Below are experts of layer 5 (counted from 0) of a mixture-of-experts language model. Rows are named router (the router's row for the expert), gate (a neuron's input weights, with its number), up (a neuron's input weights, with its number) and show model dimensions 0-127. Each number is 128 + 24 x the weight over its row's rms, rounded and kept within 0 to 255. Numbers have three digits each.
Before each expert's rows: "comes after" lists some tokens at least twice as common just before its tokens as in all text; "mostly gets" lists some tokens that are sent to it at least half of the time. This comes from a sample of Wikipedia text that the model never trained on. Tokens count by the router's weight.

# expert 177
comes after: "19", "20", " (", "18", " Born", "17"
mostly gets: " Died", "–present", "died", "born", " Born", "°E"
router:153175084107136119127095123144123117098155100159100111145125114107139104097121139167130138141138165103118095157121094096102140130162148103097133143104158173153125110156113099085162112103146168113141155092128158106141161099144106137153153157096116116111132124100125084100132104138127129105155108119105078103155134142119165133144142120130076154160141145149118165142156143119088110153167
gate0:155164151139154154143137106156176135143114067098132116131097134134139120148135130151121121112117074136094153099121106083183106122131134128121184145124133169135101101125109154118113152110110169124160075109179175143133110126151146139142118123134140124115108120119089113102120097129153173128120149106163114120124059129131138116107136163149110130108097082143126134156121131102124160127154
up0:156105127125113122169162113125118107109139111104128123134113113106105157156094066152121142135141152115137111134147152122129147182147167123110141137117127138147150104132127134104149135134145106132110117147135103137138097134149147046099100077095104100150148140137093114164097118129137081139092121141132132152122110165115133127108138145082111145063133143112103118080159169082103122157154

# expert 209
comes after: ".", " he", " and", " He", ".\n\n", " who"
mostly gets: " since", " William", " until", " without", " gave", "After"
router:137145121120081120118133102108132131155127153131078157100121157125131117147105131150137117151121062130154122119089103166164161115168087121125123108145147137130140151145125127113111113154150109077121151123174126104145136076109094165134092146128122084115146145148155187131100140103103098105080137166111113115144112112086098140125157114155099149163162099117131103095144123138125133152111
gate0:142128102131106121148128120122152143105142117123103145125125096115143119175137126098105110136127215130094141128148124133162148141157141128119137107174090117123097127121089159126123143116136125165160157101099123137139125103102126118128111110118160086168111141163130165147117155145135124129091149138082097149150098127154071155149112128129104135133131134150114165106156166192096142096072
up0:118122139091158166163151143114083124112143125094068091117177180148133157176160143121103128139129132135116126137105148095137094116147119123118154129125131129109123129121121118135129079145157127104151106094160167131097070112106172087155143152108088104142159147103134149102147074128152140121150122142195135123138149151113105130104114132118117162106171119120132122122150103112147120130139

# expert 115
comes after: " the", ".", " a", " of", " with", " for"
mostly gets: " more", " this", " most", " such", " same", " these"
router:087119147146108131139131156151160150095143160126103137095167100132112140148155098149098133164131102120147129129144151129137111166124094158138104120153148150136143152103169137159131104148149169092175113102152147143161098160151150128122075127078128087132098107185142107134094134153130112125111135104145157133113124159191145126087135087127118127067130127143137100143134124144128148109140
gate0:152126126139181113102132096110151130098097136118081147137117129166131127127122138106123119150106116110125121105081126135095144129145114132137144121103132124166096109123126159145133132130115173138141152101160149135121112098116151107165117177102119149136147111085145136180132143113159105085132110071121125114079093145120087082115129070141082184140104123136136119115110139110171123111176
up0:141134088137113137116138114075150160190125183129088108108100118125162146120122111129146180083128161106156153138117129190111135115138163120122130138153154118123121108138121156130115128118122138109143143153146110111166118082123129143176114137146116136130103106152137151111108093102141107121147136155123112139156068135108130144112169129143138103117097120128107072177125139175125183124107

# expert 99
comes after: " that", ".", " to", " for", " of", " at"
mostly gets: " same", " this", " if", " what", " how", " This"
router:153095170163085113129155137116163138092140179126142137099162134149120137094113101166122137138099084104167116084122125138141120102167096143157108130106095140121149133121148142136137114141163156141136132129125137141128126154115136177140091111088133108113143107171168168174077159163145142136114134127159114129090131144144139142096149083090115109120130147115180082121139123137121122137109
gate0:149087155132128172142145145135133153073156154129107095113148081083138126133143110112127149101101139136143115108132153078123157107115134129110139115126130175174121130115109136069066147144182128115113117137146112151153131111112177171116155152130136105141155092131147120169153106115147149137158129168127089150124121113119169114097094132131124092141137108146097097118140082135126104130130
up0:102092137129151158101121072109109136088156093104119122112091138102113133131112143130153107134123162085119151151112149081125170154100182119172140151121153156085114120129161114101162109130114128108103148077143118102119123102146147166132096140119123126127129107098168121111101117132150158156140127093111131119160115170177142113087098086112149170141117117129138128120136121114114086097143

# expert 254
comes after: " C", " B", " F", "C", " V", " c"
mostly gets: " Port", " Leon", " Mill", " ENG", " Fern", " Gar"
router:136151084131094174153184122130113131117151166140121112147126129145119121151107111184117137100109091102140129107091126131098169147123130120122145111133128146150140111137099100093145104157105081097133128154167094133117185099137099129103165154125129170142137115157134100106115095160103100120085102142095079108130132172118154152136147099136109134164104132137122143134161100091147129104115
gate0:148170104124129121124137112107151112122115127136126126095130114112156138120122139173150166121123158127123125111108165148097155112147116130125146174111144099117131158143097152102099109140161115113126152161075143118128121129121147106084127153121096126123111152156144111102153112194144133168110129102143112091133150155114180088125117066130171055091159136098136109107163134116125140091123
up0:091127142086122141110150135147136109099091130130163133102159109159129100119141098160129142128101161102124172184145136143186101077151129128146117107132133166130139116093116135121165126103112089161151136120104140090148125115110120152100130133145116148110165180100135121098137107128151132162151083144133135148150150126137096116146114093142117110124087146135136168119088122188110107082140

# expert 221
comes after: " the", " of", " The", " a", " for", "The"
mostly gets: " these", " original", " certain", " entire", " different", " new"
router:101098183140113125133124150124161158098094116118114098143162108112096140139140134116093135135119108123161155093146168158162113141155089167137115108135130118129139160090155146169145145152143128095140104145130142138148099177101157081098092099147142101154085125169131168131121144122171106107121170108145143174109122140159143124128100129109134140076149125159094157136119122149123131103145
gate0:108101154086142156163073083140141122177106147127123112160109104127114078128170145146161094136089102137177115117125138120141163150149125125092110112109114138131169124121146082170148199145143116067121179119143118148108149157129165139138160096146119133121118134096108121151100130137141134142147104141114132131138150076123116122143092144138144109125113124121154128138122134135113107148084
up0:132126093133148142102151122107105168105130135147086104144133141125190138145128172148143125121101109139106143143165107059184159107125172120131141097116151129119118092123154138132161137130180111123156164121100120097108114134126111110129114103139162152088120155122156136117102129143133097147101147143116106158129120119077092109164143161114101148144133083116096159171108155108136135101108